From a checkpoint of a small mixture-of-experts model trained on Wikipedia.
Size: 13 layers, 60.9M parameters.
Experts: 64 experts in each of 9 layers, 32 dReLU neurons an expert, 8 picks a token, a sigmoid router, a shared expert of 128 neurons.
Training: a variant of Adam for the experts, 420M tokens, 6842 steps.
Below are experts of layer 7 (counted from 0) of a mixture-of-experts language model. Rows are named router (the router's row for the expert), gate (a neuron's input weights, with its number), up (a neuron's input weights, with its number), down (a neuron's output weights, with its number) and show model dimensions 224-255. Each number is 200 + 40 x the weight over its row's rms, rounded and kept within 0 to 999.
After each expert's rows: "gets" lists some tokens that make up at least twice as much of what it gets as of all text. This comes from a sample of Wikipedia text that the model never trained on. Tokens count by the router's weight.

# expert 62
router,157,231,197,117,234,209,247,181,175,167,232,193,204,266,213,176,195,208,170,197,202,194,170,239,137,182,170,191,172,181,245,172
gate0,265,126,138,245,237,265,172,211,222,222,173,150,228,138,247,212,180,177,256,229,206,201,226,168,248,262,192,204,190,167,194,229
up0,290,156,120,296,191,184,205,212,180,184,134,179,242,145,218,242,164,142,181,178,234,216,274,174,238,185,189,172,176,214,235,153
down0,147,185,204,190,210,162,203,178,201,218,238,225,215,259,162,184,102,290,163,235,212,189,163,121,193,103,253,239,134,206,148,235
gate1,222,157,271,206,141,209,217,256,267,182,177,215,181,209,282,259,181,188,234,180,189,172,203,233,197,178,202,155,218,217,187,209
up1,208,212,199,183,178,172,212,245,207,160,184,161,192,164,229,184,284,126,213,232,153,177,214,235,242,220,127,169,157,248,152,222
down1,187,197,245,222,256,251,170,275,212,223,286,201,175,187,238,212,187,143,188,166,161,235,211,182,182,195,249,172,223,169,128,228
gate2,275,110,150,217,193,178,231,203,220,255,204,212,210,175,314,232,229,208,176,207,173,268,260,157,209,133,226,190,223,270,214,217
up2,184,137,208,249,245,176,233,204,202,237,149,244,215,180,234,218,173,139,187,235,166,216,225,207,260,177,238,195,189,277,165,194
down2,168,249,201,176,204,222,261,258,201,214,215,236,160,246,158,216,235,254,180,139,172,176,109,258,187,203,168,194,202,196,133,186
gate3,247,166,162,170,173,154,209,171,200,248,241,210,157,236,206,239,213,238,248,225,133,186,212,189,275,191,199,188,167,215,166,161
up3,252,172,193,187,195,139,218,162,185,224,220,209,155,211,168,277,238,243,197,261,177,197,198,229,239,214,190,184,165,193,180,182
down3,195,264,203,172,215,230,167,244,169,134,229,168,131,207,189,225,199,237,232,227,178,179,212,167,218,175,144,213,238,266,195,142
gate4,174,197,206,241,208,299,216,290,181,193,177,194,219,154,189,222,165,214,234,249,151,223,227,248,148,202,133,220,211,168,215,211
up4,207,170,264,217,228,282,231,274,194,141,132,230,246,180,179,197,131,218,214,207,143,202,218,202,143,209,153,201,209,181,262,187
down4,217,182,165,180,273,242,213,208,131,200,158,229,127,213,161,217,173,259,219,151,176,196,208,151,170,172,214,260,249,253,164,205
gets: " the", "s", " and", " of", "ed", "\""

# expert 4
router,172,261,250,148,201,211,258,176,188,173,258,198,195,231,170,151,205,202,168,227,201,178,133,224,135,174,174,192,171,160,235,153
gate0,245,136,164,217,213,261,165,180,189,233,195,145,230,144,225,214,169,203,257,229,204,185,218,142,219,216,188,190,194,163,187,195
up0,256,180,131,262,148,196,187,195,169,199,168,164,254,139,209,240,159,168,185,184,220,210,255,139,199,128,170,156,180,230,223,134
down0,194,202,193,151,215,143,163,200,151,181,236,249,192,341,138,172,142,236,166,236,176,148,213,153,192,100,228,240,161,230,167,256
gate1,226,155,261,210,138,209,207,264,262,202,184,206,183,212,285,267,171,190,245,179,191,180,203,225,198,170,193,153,221,211,188,217
up1,206,209,195,181,180,166,207,248,202,174,182,155,197,163,227,192,272,121,224,235,151,182,213,233,237,215,116,167,153,246,157,226
down1,190,197,245,222,256,251,168,274,212,222,285,200,176,188,235,212,189,144,189,165,163,235,211,179,183,195,250,171,226,168,127,230
gate2,297,158,202,257,198,199,205,192,221,200,192,238,177,152,233,261,268,210,201,233,199,269,309,137,230,192,196,202,246,230,238,241
up2,200,152,217,264,203,181,165,196,180,206,102,212,201,170,149,278,175,147,214,226,179,215,262,175,229,250,194,206,211,260,252,195
down2,125,231,192,202,176,186,253,308,172,237,215,160,167,264,185,192,189,230,119,203,176,183,235,198,143,232,196,155,185,195,182,181
gate3,203,131,172,219,169,205,154,174,189,197,202,199,211,180,236,292,220,218,236,176,174,191,156,251,209,218,183,160,191,277,179,157
up3,219,190,185,226,158,202,139,151,180,207,201,142,196,199,231,302,206,235,155,226,178,204,131,286,161,223,186,158,145,241,213,171
down3,252,290,114,219,148,245,177,225,163,235,227,185,138,244,187,216,173,194,203,216,145,227,144,247,175,234,133,168,185,194,243,172
gate4,219,232,221,240,229,268,229,233,206,183,201,190,203,180,232,278,208,195,226,222,133,226,180,232,179,178,113,182,215,109,169,220
up4,244,199,242,207,223,271,232,192,197,162,184,178,210,179,204,250,202,201,203,186,139,199,173,150,180,186,134,147,216,145,201,216
down4,260,240,122,231,214,215,195,184,136,229,215,207,185,106,165,214,239,233,218,171,207,188,227,146,186,255,214,221,199,204,198,190
gets: "-", "\n", "  ", " 0", "|", "–"

# expert 9
router,165,238,227,145,222,222,242,166,160,181,260,184,212,242,210,133,144,227,204,195,242,153,133,239,150,192,163,153,175,155,238,165
gate0,263,147,147,233,229,280,178,194,203,220,180,126,217,155,242,200,182,188,246,245,189,199,234,153,236,232,172,204,178,145,202,209
up0,274,194,112,281,160,210,201,210,182,183,151,147,242,151,225,227,172,151,169,198,206,226,273,151,214,139,153,169,164,216,239,145
down0,168,227,216,168,192,158,182,175,167,203,267,232,166,340,153,142,157,267,185,218,197,165,190,120,216,108,258,222,130,211,186,240
gate1,203,158,255,228,131,192,189,252,236,194,168,219,202,191,262,271,182,189,215,164,218,184,186,223,216,180,191,189,235,235,193,205
up1,182,202,186,192,173,158,197,245,189,176,193,176,203,135,203,208,271,115,202,224,164,200,205,238,241,216,110,178,153,257,156,232
down1,212,218,248,238,275,266,176,245,201,209,296,193,155,191,261,218,166,149,209,186,182,222,197,197,177,203,265,175,205,159,131,206
gate2,279,143,189,264,179,193,193,202,200,211,212,181,173,151,236,273,219,242,212,228,214,252,297,143,240,161,177,186,270,220,204,253
up2,197,157,222,273,215,171,163,175,181,206,105,218,168,175,163,275,151,170,216,253,174,197,249,181,275,225,178,176,186,264,213,191
down2,146,316,167,194,166,162,238,311,208,269,237,156,144,238,129,191,192,173,167,149,192,175,195,284,188,240,205,176,161,210,166,221
gate3,219,201,130,179,185,133,166,155,159,250,190,184,233,203,238,271,227,227,206,142,144,201,154,248,215,240,131,292,240,286,211,177
up3,243,225,159,187,198,136,171,138,154,242,203,138,210,199,208,284,231,241,157,214,165,207,134,288,166,244,127,273,190,285,223,206
down3,234,273,124,188,204,256,238,257,211,176,197,161,170,273,192,244,240,220,191,213,250,222,169,225,274,220,181,231,194,188,210,123
gate4,226,242,173,241,244,294,193,220,197,152,197,227,201,195,216,267,167,198,222,250,179,196,236,265,166,232,138,166,206,142,157,216
up4,252,231,213,228,255,274,203,189,206,153,177,206,210,203,206,241,160,213,189,214,168,169,236,207,167,233,166,132,216,150,196,217
down4,276,217,212,173,190,200,212,210,165,208,214,201,176,110,172,134,178,230,269,200,208,190,170,148,236,175,224,237,268,161,226,224
gets: "\n", "  ", "|", " 0", " 1", " 2"

# expert 14
router,157,245,282,150,227,236,235,159,201,189,244,185,197,277,183,156,159,198,185,198,230,172,148,222,155,188,177,172,175,156,219,168
gate0,271,135,167,214,240,257,168,179,187,217,197,147,232,143,227,215,168,205,258,226,205,186,224,141,217,213,190,188,196,166,185,225
up0,280,180,134,260,174,193,192,196,168,184,167,162,256,138,218,241,164,170,182,182,217,215,265,137,197,128,171,155,181,230,221,165
down0,169,229,219,169,189,157,180,178,166,202,267,233,165,342,154,142,160,269,182,216,196,160,192,120,215,104,257,219,130,212,189,240
gate1,223,147,254,218,127,197,210,261,244,181,187,234,207,219,259,265,193,193,226,167,170,191,198,230,205,164,198,172,209,225,176,227
up1,205,200,185,193,159,163,205,246,195,165,207,183,216,167,200,192,296,130,207,218,143,204,202,232,242,204,127,179,154,258,148,246
down1,197,198,254,257,271,271,195,229,226,207,290,189,147,173,245,222,165,139,206,178,191,237,199,206,166,211,246,201,216,168,108,219
gate2,279,143,189,264,179,193,193,202,200,212,212,181,173,151,236,274,219,242,212,228,214,252,297,143,240,161,177,186,270,220,204,253
up2,197,157,222,273,215,171,163,175,181,206,105,218,168,175,163,275,151,170,216,253,174,197,249,181,275,225,178,176,186,264,213,191
down2,146,316,167,194,166,162,238,311,208,269,237,156,144,238,129,191,192,173,167,149,192,175,195,284,188,240,205,176,161,210,166,221
gate3,175,147,163,153,158,185,192,150,219,227,170,256,170,220,174,251,216,190,183,147,156,186,173,209,249,234,196,164,184,255,182,193
up3,191,183,180,177,176,205,195,127,217,204,167,209,181,207,138,282,207,212,135,172,181,190,152,221,216,243,197,161,187,244,208,203
down3,298,268,129,233,211,241,218,275,224,165,204,183,147,232,157,251,189,184,156,233,210,207,233,197,265,207,171,252,207,247,113,137
gate4,198,221,188,248,206,264,192,301,162,194,162,190,160,182,180,246,198,225,205,236,197,208,199,258,189,162,159,166,165,155,166,192
up4,220,200,205,247,220,275,182,223,169,141,146,187,169,185,150,215,165,197,185,181,169,167,186,199,191,204,167,152,169,178,171,177
down4,249,217,220,205,270,197,188,215,125,222,143,196,242,134,181,185,191,224,236,167,237,172,136,134,223,250,225,202,255,223,169,185
gets: "\n", " 1", " 2", " 3", " 4", " 5"

# expert 24
router,167,229,246,147,194,240,231,188,184,175,226,184,193,261,193,157,194,228,169,200,189,182,129,227,137,177,179,143,151,153,242,161
gate0,271,135,167,214,240,257,168,179,187,217,197,147,232,143,227,215,168,205,258,226,205,186,224,141,216,213,190,188,196,166,185,225
up0,280,180,134,260,174,193,192,196,168,184,167,162,256,138,218,241,164,170,182,182,217,215,265,137,197,128,171,155,181,230,221,165
down0,169,229,219,169,189,156,180,178,166,202,267,233,165,342,154,142,160,269,182,216,196,160,192,120,215,104,257,219,131,212,189,240
gate1,205,146,247,220,126,188,204,267,245,195,178,214,210,195,260,266,162,181,254,194,198,182,189,214,213,177,180,147,218,206,196,225
up1,192,207,189,185,174,160,214,245,196,171,173,159,219,145,217,210,276,117,224,244,152,181,199,226,246,201,108,174,141,244,157,225
down1,164,222,245,207,281,225,200,237,182,246,250,210,190,167,231,219,178,120,174,167,193,262,209,210,214,169,236,172,209,169,163,233
gate2,287,144,199,263,186,184,194,201,202,209,185,183,175,152,239,270,220,225,195,242,212,286,287,177,238,170,210,220,266,230,205,250
up2,202,162,238,274,222,168,170,174,186,193,96,219,181,177,170,267,156,165,215,255,168,207,248,202,263,232,198,210,174,269,215,179
down2,125,275,180,205,168,208,271,317,178,220,204,163,164,262,179,211,223,209,196,162,216,213,197,275,148,269,172,140,198,183,159,215
gate3,204,180,175,211,169,171,119,200,249,250,205,202,197,199,237,265,245,176,261,219,154,237,163,220,194,219,170,188,212,239,200,196
up3,240,216,180,234,168,196,137,190,245,226,187,149,176,186,220,292,238,204,199,227,176,226,168,233,181,231,163,218,157,216,221,216
down3,201,233,178,153,248,272,204,301,207,169,183,169,207,266,195,216,237,227,222,153,236,212,183,219,206,232,177,185,246,235,145,173
gate4,218,276,216,216,204,272,201,245,175,187,157,225,191,157,217,260,204,221,191,246,186,213,199,251,203,192,128,243,220,138,183,213
up4,230,223,223,220,205,299,196,208,180,150,115,192,201,198,197,224,167,219,182,197,193,185,183,165,187,228,138,189,230,158,212,183
down4,221,198,198,196,247,189,224,207,175,201,268,187,213,125,232,179,149,208,217,258,166,189,161,172,231,189,238,273,149,209,179,194
gets: "=", "\n", " \"", "–", "N", " not"

# expert 8
router,160,249,251,148,215,218,216,168,170,191,242,201,207,255,182,161,146,226,171,220,232,176,152,224,152,159,159,159,158,148,258,135
gate0,271,135,167,214,240,257,168,179,187,217,197,146,232,143,227,216,168,205,258,226,205,186,224,141,217,213,190,188,196,166,185,225
up0,281,180,134,260,174,193,192,196,168,184,167,162,256,137,218,241,164,170,183,182,217,215,265,137,197,128,171,155,181,230,221,165
down0,169,229,219,169,189,157,180,178,166,202,267,233,165,342,154,142,160,269,182,216,196,160,192,119,215,104,257,219,131,212,189,240
gate1,193,146,251,218,152,190,199,262,243,200,161,230,204,186,257,280,175,186,220,172,205,191,181,238,203,181,175,177,224,224,181,217
up1,200,209,194,182,194,158,205,245,190,154,184,171,209,153,218,196,286,122,199,224,156,196,211,246,235,240,124,171,146,248,141,238
down1,211,221,258,221,274,262,186,246,210,206,295,192,155,191,260,211,168,149,206,189,187,226,194,204,177,206,264,174,203,156,138,216
gate2,308,150,187,255,205,208,197,210,204,207,185,218,194,134,221,238,251,211,205,227,205,274,305,129,239,180,197,211,284,211,254,234
up2,186,150,215,261,219,182,161,189,174,209,109,217,173,162,154,256,184,145,210,236,181,212,262,171,251,239,189,202,199,272,226,192
down2,105,230,154,175,172,178,268,299,221,198,204,218,146,266,184,205,201,223,185,194,220,178,238,230,175,235,157,166,180,207,122,228
gate3,161,194,140,194,177,220,174,166,220,244,205,187,194,204,223,261,204,254,246,218,160,204,157,268,220,253,132,202,191,257,218,178
up3,192,201,144,203,169,212,178,158,208,251,225,165,201,184,204,281,192,252,161,244,174,216,145,275,184,248,160,219,193,232,248,210
down3,239,279,147,184,221,239,238,249,208,185,226,117,161,225,254,242,246,212,209,239,227,271,165,273,271,215,162,271,212,219,181,99
gate4,258,212,195,274,233,258,228,241,185,232,148,228,192,197,211,289,203,184,231,242,231,177,200,273,210,207,144,234,186,137,155,194
up4,254,200,209,254,246,249,216,205,193,200,108,214,207,200,170,250,178,167,189,184,197,164,176,211,200,209,162,218,192,152,197,161
down4,212,237,209,137,267,209,214,209,143,208,178,235,235,113,215,192,177,194,230,204,188,211,192,164,211,222,239,250,176,159,252,221
gets: "\n", "-", "|", "  ", " 0", " 1"

# expert 13
router,139,216,273,129,199,209,242,158,191,196,251,165,217,264,176,174,165,225,190,215,226,141,141,218,150,170,146,168,188,172,230,173
gate0,269,153,141,239,235,273,172,200,197,226,174,132,223,149,247,206,188,182,251,239,195,193,240,148,229,226,178,198,184,140,208,215
up0,279,200,107,285,166,204,195,215,177,190,145,154,248,145,230,233,178,146,176,192,212,219,279,145,208,134,160,163,170,210,245,152
down0,179,217,226,159,202,168,192,186,178,212,256,222,176,326,144,134,168,256,195,227,207,156,200,132,225,100,266,231,122,201,176,249
gate1,290,223,270,182,207,139,237,215,206,151,218,229,123,216,246,197,214,138,210,230,140,199,173,220,164,208,161,156,201,202,196,205
up1,277,243,203,208,210,140,219,215,181,148,234,214,175,223,194,156,306,122,228,247,119,154,160,243,204,212,103,188,180,195,176,221
down1,162,209,173,163,246,172,200,269,173,206,214,119,169,189,214,218,228,133,168,161,123,264,223,133,182,219,282,182,183,226,133,249
gate2,285,156,244,236,164,223,212,186,225,197,194,171,192,186,211,239,255,203,230,231,233,225,251,143,191,190,192,197,254,219,211,270
up2,215,150,249,245,192,191,170,204,191,232,119,203,198,198,131,263,201,150,220,266,190,196,232,168,269,239,169,202,161,243,191,228
down2,172,275,234,184,165,140,232,262,151,303,164,141,170,251,187,183,203,224,122,197,214,230,188,246,199,234,174,188,199,197,172,192
gate3,170,147,172,153,198,164,198,182,238,236,167,203,186,192,191,259,254,203,196,203,184,231,130,213,237,220,210,140,183,207,197,189
up3,206,175,202,153,209,182,193,162,229,243,198,173,186,189,155,290,253,214,149,234,225,224,118,246,188,216,214,135,167,214,195,222
down3,269,318,143,205,156,297,199,231,232,171,226,180,137,279,188,231,218,167,164,160,219,209,202,175,211,236,204,183,192,234,187,184
gate4,194,234,206,234,204,227,207,256,155,168,195,206,169,174,238,230,193,196,210,251,152,212,231,284,210,181,130,208,176,173,172,201
up4,215,196,218,221,191,229,195,185,169,119,167,191,194,189,186,213,170,226,205,196,147,203,238,230,211,204,157,157,193,190,200,209
down4,235,258,210,234,233,196,210,234,172,176,236,166,224,157,185,198,169,287,230,192,203,195,168,212,181,269,196,281,199,220,145,205
gets: "\n", "  ", "|", " 1", " 2", " as"

# expert 59
router,159,239,223,147,240,211,228,170,184,193,249,202,204,247,189,157,174,223,184,203,203,173,160,231,140,186,180,186,169,183,239,155
gate0,275,134,168,214,210,257,164,178,186,201,165,148,232,142,255,183,167,203,225,259,207,184,248,141,249,246,191,220,163,167,185,192
up0,285,178,136,258,147,193,185,192,167,168,138,167,252,138,236,209,157,156,156,215,222,221,284,138,230,159,174,186,150,231,231,134
down0,198,248,237,156,219,186,163,172,195,227,254,253,195,294,185,175,138,233,212,190,175,144,217,154,239,146,224,243,153,211,163,211
gate1,224,158,271,209,139,211,217,258,268,179,180,218,178,210,284,255,184,191,231,178,192,170,204,232,200,178,205,156,221,218,184,208
up1,210,214,200,185,176,174,212,247,208,158,186,164,189,164,231,181,286,129,210,230,155,175,214,234,244,221,129,170,160,249,150,221
down1,187,197,245,222,257,251,170,275,212,223,285,201,175,187,238,212,187,143,188,165,161,235,211,182,182,195,249,172,223,169,128,228
gate2,271,147,211,269,178,207,182,170,228,218,209,222,194,149,276,262,221,201,178,240,197,286,282,175,239,160,198,200,249,221,215,252
up2,184,153,257,247,222,170,160,159,198,202,112,260,208,159,150,264,167,149,190,228,181,222,266,205,270,198,222,185,190,244,190,188
down2,178,276,263,231,191,180,287,315,226,282,195,241,188,254,216,281,216,137,169,126,150,207,206,185,160,238,247,197,232,211,187,238
gate3,228,177,140,189,194,198,221,234,215,256,212,163,142,217,200,223,258,164,248,178,117,210,213,276,182,270,153,218,190,268,189,210
up3,260,195,157,239,212,204,208,223,208,271,200,137,143,189,164,247,233,163,182,230,160,219,205,302,175,302,130,229,169,233,189,231
down3,207,217,253,121,203,277,193,293,204,150,233,209,114,255,203,221,193,150,224,172,195,220,226,251,172,225,144,203,252,227,200,177
gate4,176,218,233,251,207,291,200,262,190,168,155,177,146,196,193,229,183,210,230,248,226,191,244,219,176,193,164,236,181,151,199,224
up4,212,204,234,222,233,267,230,226,211,106,125,187,167,189,188,210,145,191,208,214,221,168,255,165,167,220,174,216,162,170,211,197
down4,223,223,215,177,259,230,232,176,167,134,140,205,154,184,199,184,184,230,203,215,181,195,179,152,189,197,208,256,183,216,188,191
gets: " the", "s", " and", "ed", " was", "\""

# expert 10
router,144,227,248,123,225,247,242,165,162,181,241,173,244,250,200,140,150,200,185,216,241,180,154,229,149,158,141,144,144,171,233,136
gate0,255,142,156,224,217,271,171,177,196,226,187,135,225,148,233,209,173,196,235,237,198,191,227,147,225,223,181,195,187,156,194,217
up0,264,185,124,269,149,200,192,193,173,193,161,158,251,142,214,237,162,162,159,188,216,215,262,142,203,131,165,159,174,226,229,157
down0,157,211,240,201,177,148,168,155,148,174,273,244,155,333,178,127,140,272,162,189,200,187,209,149,196,98,223,243,134,226,205,218
gate1,218,155,270,202,144,205,217,255,264,190,171,208,187,208,279,265,176,184,239,183,185,177,201,234,191,177,196,155,212,216,192,210
up1,203,209,198,178,183,165,212,243,203,169,179,156,198,162,225,191,275,118,221,237,150,181,212,237,234,219,117,168,150,247,158,223
down1,187,197,245,222,257,251,170,275,212,223,286,201,175,187,239,212,187,143,188,166,161,235,211,183,182,195,249,172,223,169,129,228
gate2,279,174,208,274,227,219,228,186,217,210,192,242,184,186,247,215,244,146,223,226,216,307,270,195,225,174,141,202,234,244,265,213
up2,204,168,220,266,265,170,196,183,207,188,106,243,194,185,213,233,193,125,232,228,170,236,274,228,251,236,159,184,180,263,245,173
down2,183,232,176,231,235,167,187,239,168,181,229,163,210,279,188,231,226,210,187,180,220,232,259,208,205,273,244,136,194,178,227,223
gate3,191,154,152,159,168,155,196,174,191,229,217,187,198,190,192,280,254,215,202,138,162,219,151,289,245,205,174,157,236,280,192,191
up3,206,187,178,182,177,192,181,131,182,236,208,156,186,192,194,299,249,233,138,190,182,208,137,295,198,223,158,163,181,250,216,189
down3,236,275,151,196,175,252,180,272,203,185,220,160,148,301,150,199,248,224,178,209,250,226,202,211,200,228,186,150,221,196,227,191
gate4,247,222,150,257,245,310,197,224,210,247,186,226,190,152,280,249,190,217,232,291,207,172,221,261,200,197,207,198,180,167,219,219
up4,279,200,168,229,234,295,185,164,215,216,140,227,232,171,237,222,133,220,203,218,189,153,221,208,202,209,190,171,182,168,245,198
down4,235,247,200,237,281,193,243,207,188,208,211,208,204,178,195,173,191,235,244,178,222,168,189,163,244,239,222,264,159,211,193,185
gets: "\n", "=", " 1", " 2", " 0", " 3"

# expert 2
router,157,259,238,143,195,186,264,169,203,166,263,188,198,253,181,171,198,197,153,216,213,169,142,213,147,164,186,193,186,152,252,175
gate0,272,136,164,217,214,262,166,181,189,232,195,144,229,145,226,213,169,202,256,229,203,186,219,143,220,217,187,190,193,162,188,222
up0,283,180,130,264,150,196,188,195,169,198,167,163,254,139,210,240,159,167,184,185,219,212,257,139,200,128,169,156,179,229,224,161
down0,192,245,235,192,173,183,165,199,192,182,239,249,149,303,179,169,142,280,166,236,217,189,212,108,235,98,230,240,117,189,208,215
gate1,226,155,261,210,138,209,207,264,262,202,183,206,183,212,285,267,171,190,245,179,191,180,203,225,198,170,193,153,221,211,188,217
up1,206,209,195,181,180,166,207,248,202,174,182,155,197,163,227,192,272,122,224,235,151,182,213,233,237,215,116,168,153,246,157,226
down1,190,197,245,222,256,251,168,274,212,222,284,200,176,188,236,212,189,144,189,165,163,235,211,179,183,195,250,171,226,168,127,230
gate2,278,143,189,264,179,193,193,202,200,211,212,181,173,151,236,273,219,242,212,228,214,252,296,143,240,161,177,186,270,220,204,253
up2,197,157,222,273,215,171,163,175,181,206,105,218,168,175,163,275,150,170,216,253,174,197,249,181,275,225,178,176,186,264,213,191
down2,147,316,167,194,166,162,238,311,209,269,237,156,144,238,130,191,192,173,167,149,192,175,195,284,188,240,205,176,161,210,166,221
gate3,242,162,161,204,175,193,157,182,152,233,190,193,204,201,239,287,216,208,163,206,128,251,164,266,220,207,147,191,180,279,202,169
up3,237,208,189,219,183,213,190,169,149,226,190,134,197,185,226,300,244,224,93,243,156,248,157,288,162,231,117,211,153,273,222,202
down3,230,267,149,194,225,239,216,247,128,217,218,124,144,221,202,257,164,192,197,245,141,185,192,253,234,218,176,208,215,192,259,168
gate4,263,237,178,215,221,273,221,231,149,192,149,213,186,180,205,217,200,186,228,222,174,173,279,225,188,177,147,168,192,156,179,174
up4,252,179,212,194,241,270,233,199,180,190,129,211,209,186,203,183,171,163,237,198,185,164,250,187,179,175,157,128,185,162,202,176
down4,271,176,175,184,239,180,148,150,143,167,195,225,185,157,180,203,198,217,261,206,173,161,200,156,191,194,191,214,174,171,218,197
gets: "-", "  ", " 0", "|", "–", "\n"

# expert 60
router,161,252,224,118,210,208,250,176,178,176,255,175,198,276,176,155,171,217,195,196,212,181,172,241,133,191,186,163,172,185,232,149
gate0,275,167,167,214,243,257,196,211,186,234,165,148,232,143,254,183,167,205,226,226,206,215,215,141,217,246,190,188,196,166,218,225
up0,286,211,135,259,179,193,218,225,167,201,137,167,256,137,239,209,157,171,155,182,222,240,252,137,197,160,173,154,182,232,253,166
down0,149,247,189,198,218,189,160,204,148,227,232,251,147,340,136,176,140,232,212,191,221,146,168,109,237,147,224,194,166,233,212,256
gate1,224,158,271,209,139,211,217,258,268,179,180,218,178,210,285,255,184,191,231,178,192,170,204,232,200,178,205,156,221,218,184,208
up1,210,214,200,185,176,174,212,247,208,158,186,164,189,165,231,181,286,129,210,230,155,175,214,234,244,221,129,170,160,249,150,221
down1,187,197,245,222,257,251,170,275,212,223,286,201,175,187,238,212,187,143,188,165,161,235,211,182,182,195,249,172,223,169,128,228
gate2,295,232,215,228,208,143,223,209,153,197,190,239,144,232,201,154,288,173,180,224,246,203,236,185,160,236,202,226,167,229,219,221
up2,265,211,231,226,218,131,196,195,145,200,170,265,152,246,167,162,240,161,203,220,234,171,231,182,183,239,216,216,153,244,217,189
down2,223,301,227,188,219,247,204,252,272,244,165,199,239,233,176,243,247,212,200,155,216,161,218,290,197,200,184,170,223,157,208,161
gate3,195,178,160,143,168,160,207,197,199,212,231,185,168,202,184,292,234,218,274,196,118,214,183,311,204,238,191,182,178,263,175,227
up3,246,209,190,170,199,192,218,189,190,239,201,150,154,187,159,276,241,215,223,229,165,219,181,303,169,267,161,192,167,225,190,254
down3,194,240,207,117,223,242,214,291,180,129,243,216,148,233,178,219,191,188,205,161,200,211,177,228,194,232,151,234,247,219,184,139
gate4,197,171,211,229,221,296,211,253,191,178,162,209,213,186,199,233,185,192,237,244,206,190,217,244,154,204,128,233,165,152,194,234
up4,241,180,214,209,257,262,230,223,203,113,133,223,236,194,195,196,150,187,227,199,205,165,250,193,156,218,156,208,181,171,216,205
down4,206,207,180,176,256,267,242,192,144,136,154,240,172,185,226,191,189,227,184,197,187,181,191,161,198,197,195,227,166,222,190,195
gets: " the", "s", " and", "ed", "\"", " was"

# expert 20
router,165,255,248,145,190,211,226,165,208,168,222,194,196,248,184,159,192,218,136,190,225,164,119,236,157,186,157,194,182,173,240,158
gate0,243,135,166,215,211,258,165,179,218,203,197,147,231,143,223,184,168,205,257,258,175,215,216,142,249,214,190,188,195,165,186,224
up0,254,178,134,260,147,194,186,193,199,169,170,166,255,138,207,209,158,170,187,214,190,240,253,138,229,127,172,155,182,231,221,165
down0,148,248,190,196,217,187,160,154,147,227,235,206,146,346,135,125,187,235,211,240,173,145,215,154,190,95,226,243,163,186,168,211
gate1,217,151,246,219,141,194,195,271,242,202,194,226,205,185,281,285,187,199,250,186,190,189,206,211,204,179,192,143,233,201,189,230
up1,198,206,191,190,190,161,202,250,185,180,189,173,214,132,224,201,283,126,224,253,154,189,203,224,240,216,105,170,175,232,153,237
down1,201,207,235,230,266,264,172,248,203,241,256,226,183,174,254,215,211,116,180,191,176,200,193,169,186,149,231,187,202,164,137,243
gate2,293,147,204,240,212,196,218,200,237,187,184,205,188,150,228,227,250,246,162,262,209,256,295,127,243,184,221,211,271,217,214,227
up2,188,135,212,250,198,157,182,183,199,208,137,223,188,195,188,246,181,151,170,264,187,251,224,197,257,203,205,199,198,267,204,179
down2,120,225,180,229,196,165,220,215,198,195,191,140,158,219,163,232,219,201,227,157,158,225,221,300,137,287,133,144,163,240,80,217
gate3,188,212,107,211,147,108,180,149,198,226,228,207,225,189,173,194,223,203,167,179,144,160,156,233,236,204,194,186,193,275,226,152
up3,219,249,142,218,176,119,187,155,185,218,219,170,211,174,138,242,231,215,114,175,182,173,135,261,203,220,193,202,197,260,221,185
down3,240,221,193,180,235,242,188,271,216,171,206,193,234,266,192,227,216,194,222,198,224,186,179,189,206,237,160,209,222,164,146,168
gate4,211,234,205,221,238,269,183,266,146,177,152,188,175,156,256,224,195,192,184,265,172,216,214,279,181,229,117,224,201,154,148,207
up4,261,195,217,223,251,273,205,234,164,126,129,192,190,156,214,219,176,218,194,206,176,181,211,182,198,224,146,185,170,176,193,199
down4,241,190,238,181,222,128,214,248,212,202,177,197,226,112,200,186,151,281,194,180,174,136,156,147,204,215,163,288,183,223,230,211
gets: "\n", "=", " as", " =", " an", " over"